config = dict(
    num_hidden_layers=14,
    hidden_size=192,
    n_experts=32,
    experts_per_token=2,
    d_expert=144,
    d_shared_expert=0,
    hidden_act='swiglu',
    moe_layers=[0, 1, 2, 3, 4, 5, 6, 7, 8, 9, 10, 11, 12, 13],
    router_score='sigmoid',
    normalize_top_k=True,
    routed_scale=1.0,
    balance_loss=0.000128,
    balance_bias=True,
    init_std_router=0.021,
    lr_router=0.000842,
    num_attention_heads=2,
    num_key_value_heads=2,
    head_dim=96,
    vocab_size=8192,
    norm='rmsnorm',
    norm_place='pre',
    norm_eps=1e-06,
    positions='rope',
    rope_theta=10000.0,
    rope_fraction=0.5,
    qk_norm=False,
    attn_scale=0.102,
    tie_word_embeddings=False,
    parallel_block=False,
    init='normal',
    init_std_qkv=0.0292,
    init_std_o=0.0292,
    init_std_up=0.0292,
    init_std_down=0.0,
    optimizer='muon',
    learning_rate=0.00205,
    lr_mult_o=1.5,
    lr_mult_up=0.679,
    beta1=0.93,
    lr_head=0.0143,
    max_grad_norm=1.0,
    warmup_steps=200,
    schedule='wsd',
    decay_fraction=0.57,
    decay_shape='pow',
    final_lr_fraction=0.0,
    batch_tokens=131072,
    max_seq_len=512,
    doc_mask=True,
    train_tokens=453400000,
    max_steps=3460,
    dataset='wikipedia_en',
)
Below are experts of layer 8 (counted from 0) of a mixture-of-experts language model. Rows are named router (the router's row for the expert) and show model dimensions 0-191. Each number is 128 + 32 x the weight over its row's rms, rounded and kept within 0 to 255.
After each expert's rows: "comes before" lists some tokens at least twice as common just after its tokens as in all text; "gets" lists some tokens that make up at least twice as much of what it gets as of all text. This comes from a sample of Wikipedia text that the model never trained on. Tokens count by the router's weight.

# expert 8
router [147 162 164 152 151 128 174  97 122 112  97 185 147 143 132 155 114 152 129 126  83  78 148 136 132  89 140 138 149 118  87  98 125 178 124 167 124 164 134 129 136 129 193 128 169 145 137  79 111 177  93 157 157 132 152 181 126 109  60 116 170  79  94  94 115 111 117 145 144 136 167 245 185 137  92 124 109 114 163 128  93 120 143  97  96 130 111 158 125 111  76 107 147 116 100 146 134 210 128 144 184  49 188 137 119 143 186 117  93  82 123 119 198 192 137 145  90 153 108 138  93 114 116 116  98 148 172 135  80 168 171 167 146 114 158 157 148 134 116  86  93 164 145 108 102 131 148 122 154 184 141 139  94 117 174 169 134  67 122 119 154 148 198 129 118 127  75 174 119 124 157  89 173 122 114 128 171 132 105 203  91 116 160  84 160 127 138 124 113 115 102 172]
comes before: "|", "-", "\n", ":", "==", "==="
gets: "\n", "==", "′", "===", "°", "″"

# expert 0
router [145 154 138 173 141 138 157  88 160  83 154 148 155 149 171 135 145 156 132 132 132  20 146 155 139 132 151 116 109 156 133 111 150 114 137 134 126 154 135  97 149 105 156 128  99 142 102 123  81 127 105 168 148 148 178  61  80 105  65 132 154  83  80 156 141 137 114 126  86 137  95 180 105 146 104 123 110 145 168 186  83  52 181  97  97  96 112 139 136 116 146 142 115  33 138 140 137 143 155 131 156 118 165 168 171  48 154 112  88 108 130 120 159 161 117 113 129  93  69 111 154 170 157 141  85 166  91 137 108 165 167 156 115 162 105  91 115 155 107 142 143 159 131 130  71 127 143 114 150 155 129 137 106  97 146 126 158 130 116 150  73 107 159 115  64 135 134 200 132 107 157 127 154 177  48 129 169  57 110 153 107 160  86 150  75 110 144 201 122 136 111 192]
comes before: "0", "9", "8", " and", "5", "7"
gets: ",", "1", "2", "9", "3", "5"

# expert 24
router [133 174 123 154 160 114 171 139 180 105  94 127 122 116 144 134 145 158 160  67  88  61 131 156 125 124 154 110 121 127 131 126 155 148 132  99 114 165 160 111 116  98 134 125 142 147 119 134 155  98  64 185 133 146 154  94 112 122 131 104 135  94 114 145 111 101  93 168  96 148 190 181 185 107 143  80 143 118 149 146  59 137 118 106 110  73 153 147 153 102 138 220 117 136  88 113 159 200 192 110  74  99 157 118 189  79 150 146 106  81 163 102 250 136 172 174 148 134 142 156 180 149 168 169 111 130 124 118 149 105 129 137 124 181 136 155 105 122 156 106 114 147 126  96 136 116 167 138  98 155 112 115  70  87 108 106 160  66  94 144 113 129 174 169 118 128  57 125 187 120 107  62 161 173 129 141 129 121 158 136 115 168 116 107 100  71 159  98 164 155 119 115]
comes before: ",", " of", ".", " in", " were", " are"
gets: " that", "–", "s", " which", " who", "%"

# expert 6
router [135 178 183 125 149 138 189 115 179  65 114 140 169 108 117 180  84 165 141  53  82 130 170 168 102 143 140  62 164 116 123  97 140 125 147 133 103 179 191 153  98 166 185 155 120 123 104 130 110 134 110 155 155 105 131  96 128 112  78  65 196  67  94 133 163 122  70 160 126 135 132 215 124 118 155 112  46 133 102 123  99  91 147 136  69  58 102 171  93 149 110 149 113  83  91 131 108 179 139 157 121 120 164 103 145 121 166 108 138 104 155 135 157 125 121 193  93  98 110 137  97 121 110 128  88 193 131 121 149 105 125 148 115 140 170 161 102 169 140  95 149 112 139 109  69 156 188 154 108 181 143 104  81 113 113 132 196 109 120  90 104 167 138  94 109 129 120 182 184 113 132  96 188 140 130 151 164 120 102 137 134 130 148 119 106 132 131  91 134 115 110 134]
comes before: " |", "1", "2", "3", "0", "4"
gets: " ", " |", "1", "2", "3", "4"

# expert 28
router [187 168 173 111 135 135 137  99 160 114 106 140 144 133 153 156 135 138 170  69 143 153 134 130 154 119 162 120 155 170 109  97 164 111 170 141 107 117 140  92  76 141 145 155 144 132 131  97 156 150 116 131  99 142 139 137 115  71  96 159 153  85  68 147 137  98 127 170 118 137 170 167 147 146  59 112 108 119 150  78 132  98 159  83  76 112 195 170 151 132 121 131 148 125  89 100 181 141 113 125 138  45 181 104 150  56 177  86  77 128  93  79 139 122 108 205 134 141 127 178 182 188  87 154 121 156 174 188 121 118 136 170  74 131 107 162  86 146 129  67 118 147 127 114 123 131 142 142  88 108 191  57  79 149 134 114 156  91  83  95  90 138 165 115 110 156 111 173 174  99 130  83 153 128  93  86 150  94  98 157 151 137  64 141  93 125 156 119  84 123 110 161]
comes before: " the", " ", " a", " an", " his", " its"
gets: " in", " for", " as", " at", " was", " on"

# expert 25
router [165 148 159 126 167 102 143  75 120 106 148 153 183 138 166 193 137 139 164  95  99  97 147 144  93 132 117  74 146 131  98  67  94 144 125 204 137 118 143  98 101  87 153 163 111 140 102 118 105 138  98 151 107 122 141 170 109 118 118 108 127  99 110  95 173 165  89 179  99 134 154 134 198 178 135 131 106 127 176 128 102  78 125 149  91 125 180 122 164 142  87 167  80  90  72  90 132 147 198 128 108 113 167 130 133  59 138  97 142 102 138 132 117 103 174 198 132 133  99 114 175 111 206 123 133 173 146 106 122 149 163 163  40 171 143 137  85 115 133 134 131 140 158 129  82 185 125  99 129 181 143  73 155 106 130 145 146  91 116 103  94 142 180 161  84 159 108 170 185 126 151  89 155 109 129 123 173 113  68 198 130 127  97 118 141 140 178 169 129 103  88 141]
comes before: " the", " a", " to", " by", " as", " in"
gets: " of", " in", "ed", " on", " is", "ing"

# expert 23
router [105 119 160 194 138 133 167 126 168  65 111 193 137 141 149 174 131 127 155 144 103  87 188 102  87 144 152 115 143 113 126 120 129 145 137 121 132 136 147 126 141  78 147 118 129 134 112 144 178 118  90 146 166 153 181 100  97  83  82  76 189  85 132 124 117 139 117 131  86  96 166 135 116 143  87 144 100 176 190 171  98 118 130 126 117 154 145 108 118  80  88 186  82  60 159 138  85 116 176 100 114 116 162  91 110  96 158  96  88  88 119 109 122 184 131 196 134  88  98  80 181 150 158 147  33 124 205 184 155  94 155 150  93 170 173 139 137 175 130 107 107 146 124  83 126 170 127 160  97 120 156 108 136  81 127 117 118  94 114 136 118 169 155 120 125 151  72 183 169 143 159 100 133 116  78 160 138 103 116 150 108 162 124 163 113 110 179 155 168 177  87 153]
comes before: "\n", "==", " The", "In", "The", "==="
gets: ":", ")", "\n", ";", ".", " from"

# expert 3
router [156 153 162 133 138  87 136 155 121 102  93 143 159 143 163 141 118 210 141  93  83  64 147 166 108 142 137 110 144 183  60  74 115 177 136 143 149 177 143  95  94  97 145 202 108 140 132  79 139 149 116 184 174 135 180  53  93 104 109  71 176 100  99 153 159 139 145 139 108 156 174 154 177 114 120 154 142 115 104  97 134 106 137 107 109 100 103 123 123 100 117 182  93  84  99 101 127 151 186  76 113 122 175 118 172  91 163  41  62 125 190  85 147 139 120 131 182 120 128 118 159 196 142 174 114 160 113 112  77 153 138 146 108 161 146 118 157 169 109 116  52 180 165 106 133 132 137 114  80 179 149 105  83 140 138 108 170 127  81 115  95 111 132 149 123 166 119 122 132 159 172 109 171 120 105 118 143 109  95  93 123 112 116 143 139 111 174 169 134 108 119 109]
comes before: " |", ")", "–", ",", "0", "."
gets: "0", "8", "5", "7", "4", "6"

# expert 26
router [186 139 146 114 151 121 186 119 134 133 116 158 164 165 200 138 137 127 128 110  96 105 120 119 170 112 245  91 118 171  87 109 133 166 148 167  85 152 131 133  87 155 161 118 137 142 153 163 130 155  72 165 133 131  95  99  75 117  96 110 215 104  93 174 121 131 131 166  58  98  82 149 134  94  91 107  88  91 105 161  75  67 165 118  86 135 142 131 137 103 147 161 131  48  90 121 147 112 140 109 122 138 149 147 141 136 181  99 147 106 115 133 149 181 125 143 151 144 107 113 132 103 133 111 108 140 166  98 131 160 161 147 135 173 145 148 116 152 206  86 130 150 170  90  89 175 183 120 155 158 131 116  47  92 139 149 149 130  79 103 106 172 135 137 121 120 107 169 124  94 177  74 196 121 134 142 127 116  89 141 102 165  78  95 180 140 130 178 111 104  98 139]
comes before: "0", "9", ".", ")", "5", "3"
gets: "2", "1", "t", "3", "6", "4"

# expert 30
router [161 150 143 152 175 109 166 153 149  72 157  91 162 124 109 158 166 219 144 107  96  84 124 137 128 160 128  83 177 159  79  82 162 150 103 134 162  95 202 161 147 112 108 152 180  87 134  70 164 127 147 136 149 142 177 124  36  82  96 110 131 106 133 139 158 124 123 125  46 138 164 136 119 165 153  84 118  74 149 137  91  93  98 100 111 124 120 163 134  68 142 140 113  84 132  91 173 167 123  76 167 131 149 164 170 138 141  93 105 113 157 145 108 151 154 156  97 150 114  79 154 124 130 163 125 144 134 126 120 110 125 198  95 159 176 136  75 142 159  98 137 137 160  82 141 169 164 108 151  98 108 132 107 117 129 116 141  79 124 117 143 206 134 118  32 145  48 192 171  87 155 144 161 118 101 132 129 118 132 124 108 112  83 151 133 129 124 162 111 133 102 152]
comes before: " ", "\n", " —", " −", " \"", " +"
gets: " |", "ed", "al", ";", "ar", "ant"

# expert 27
router [128 146 191 157 102  99 173 121 194 118  58 178 164 127 171 113 109 135 172 119  91 107 144 124 125 126 133  99 190 124 128  91 177 104 121 157 126 192 181 115 108 113 139 161  94 121 101  81 134  90 102 117 111 114 129  64 105 113  69  82 168 121 132 128 166 110 154 107 117 155 133 160 164 169 104 125 120  96 156 138 103 120 136 138 132 107 122 160 120  83 100 199  93  91  98 119 156 185 143 115  95 101 129 100 143 111 148 107  90  68 132 105 111 184 123 145 133 153 153  95 149 167 157 178 124 144 166 116 112 126 176 134 121 133 136 133  72 185 146  86 129 159 106  88  79 149 183 115 138 209 179  76 116  98 112 130 175 134  79 132  87 134  98 102  93 167 181 169 191  91 147 120 164 125 106 157 122 103 113 128 108 146  65 209  82  81 140 184 132  98 114 163]
comes before: "1", "2", "3", "4", "5", "6"
gets: " ", " \"", " up", " di"

# expert 12
router [139 177 127 167  85 124 171 119 116  79 122 150 147 145 135 176  96 150 122  83 132 128 141 141 115 138 169 146 190 174 135  60  94 152  72 108 110 156 171 138 134 107 170 127 132 189 130 100 125 153 127 162 115  90 126 100 118 119  56 107 189  63 101 170 133 130 102 179 100 127 129 221 157 131 126  91 100 155 130 107 114 112 186  97  49  87 127 157  90 122 105 133 112 111 103 132 151 192 156 152 138 120 117 107 134  71 195  97 103 114  93 110 205 147 166 157  98 106 121 126 196 149 122 136 115 167 128 125 150 185 112 151 123 118 163  57 128 124 171 141 118 155 173 121 117 146 190 147 111 166 166  96 105 153 131 146 161 131  91  82 107 191 158  84 116 157  83 223 131 146 123 109 150 160 135 113 138  63 110 174 150 120 134 115 152 134 164 129 133 134 134 120]
comes before: " |", "–", "0", ".", ";", "9"
gets: "0", "1", "2", "3", "5", "4"

# expert 14
router [154 108 142 157 140 127 206 168 178  94  83 134 168 167 111  90 112 142 158  79  95  85 148 105  50 151 130 133 191 165 108  76 133 133 148 150 134 137 142 143 119 143 164 154 137 171 148 102  80 111 124 169 101  92 130  70 182 104 150 103 139  97 122 147 133 118 101 162 118 164 135 131 123 204 114  86  72 152 185 127  93  82 114 136  94 146 169 127 160 166 132 142 126 103 104 113 135 138 140  96 131 125 111 120 104 102 186 139  92 123 145  96 180  94 151 152 172  98 116 111 173 123 130 108 123 174 176  84 125 167 151 186 132 214 115 142 106 132 117 125 118 157 126 144  89 174 137 181 163 154 193 136 110  76 188  80 151  68 133 128 151 136 150 143 129 154  21 156 160 133 169 105 131 168  90 131 136 150 147 136  82  94  59 123  74 137 138 157 128 116  99 131]
comes before: ",", " (", "'", " and", "y", "ed"
gets: "er", "or", "on", "en", "in", "o"

# expert 22
router [120 115 223 165  95  84 187  86 145 122 120 163 155 138 107 151 154 155 157 129  75  88 118  98 145 150 141  67 149 203 130  97 121 109 104 147 105 164 127  83  77 120 133 167 121  99 146 125 140 103  85 184 160  79 146 117  90  93  89  88 175 101 115 143  98 100 137 185  59 169 135 203 163 130 132 125 121 125 167 120  74 131 137 104 121  90 166 175 135  82 125 140 115  96 110 119 187 161 132  94 116 121 188 119 126 113 154  87  88 114 137  87 162 158 126 182 137 129 142 163 162 167 131 105 117 123 125 151  87 136 103 151 113 160 126 111  90 139  97 125  99 124 142  75  88 112 144 136  86 154 165 140 123 161 181 114 139  93  82 128  42 135 118 182 140 208  84 159 142 122 178 138 185 119 141 143 125  94 133 139 121 132  62 133 128 116 184 173 102 129  60 131]
comes before: "1", "2", "0", "9", "8", "7"
gets: "0", "9", "1", "2", "8", "7"

# expert 1
router [166 117 144 171 141 133 165 149 195  99 113 136 134 211  88 141  95 132 181  88 146  87 159 101 149 151 195 111 113 131  95  84 122 164 161 147  92 126 174  97 172 148 139 170 133 125 125  93  85 108 110 155 153 149 168 105  98 120  99 125 174 102  76 119 163  81 111 140  72 140 128 115 168 178  91 145 126 108 141 199 132  95 150 144 118  82 119  85 127  95 144 126 101  95 128 132 129 191 124 142  98 132 166 111 149 138 199 133 107  83 144  98 166 165 144 129  83  92 143 158  93 140 168 181 127 166 126 184  48 153 143 124 140 155 109 123  59 114 123 139 124 146 125  92 109 124 149 154  85  85  87  97 107 157 136 133 130  62  73 119  69 174 138 131 144 177 105 210 135 162 145 140 150 175 106 128 170  83 184 196 100 161 117 136 101 120 123 176 145 127 113 105]
comes before: "\n", " The", " In", " It", " He", " he"
gets: ".", ",", "'", ").", "c", "ur"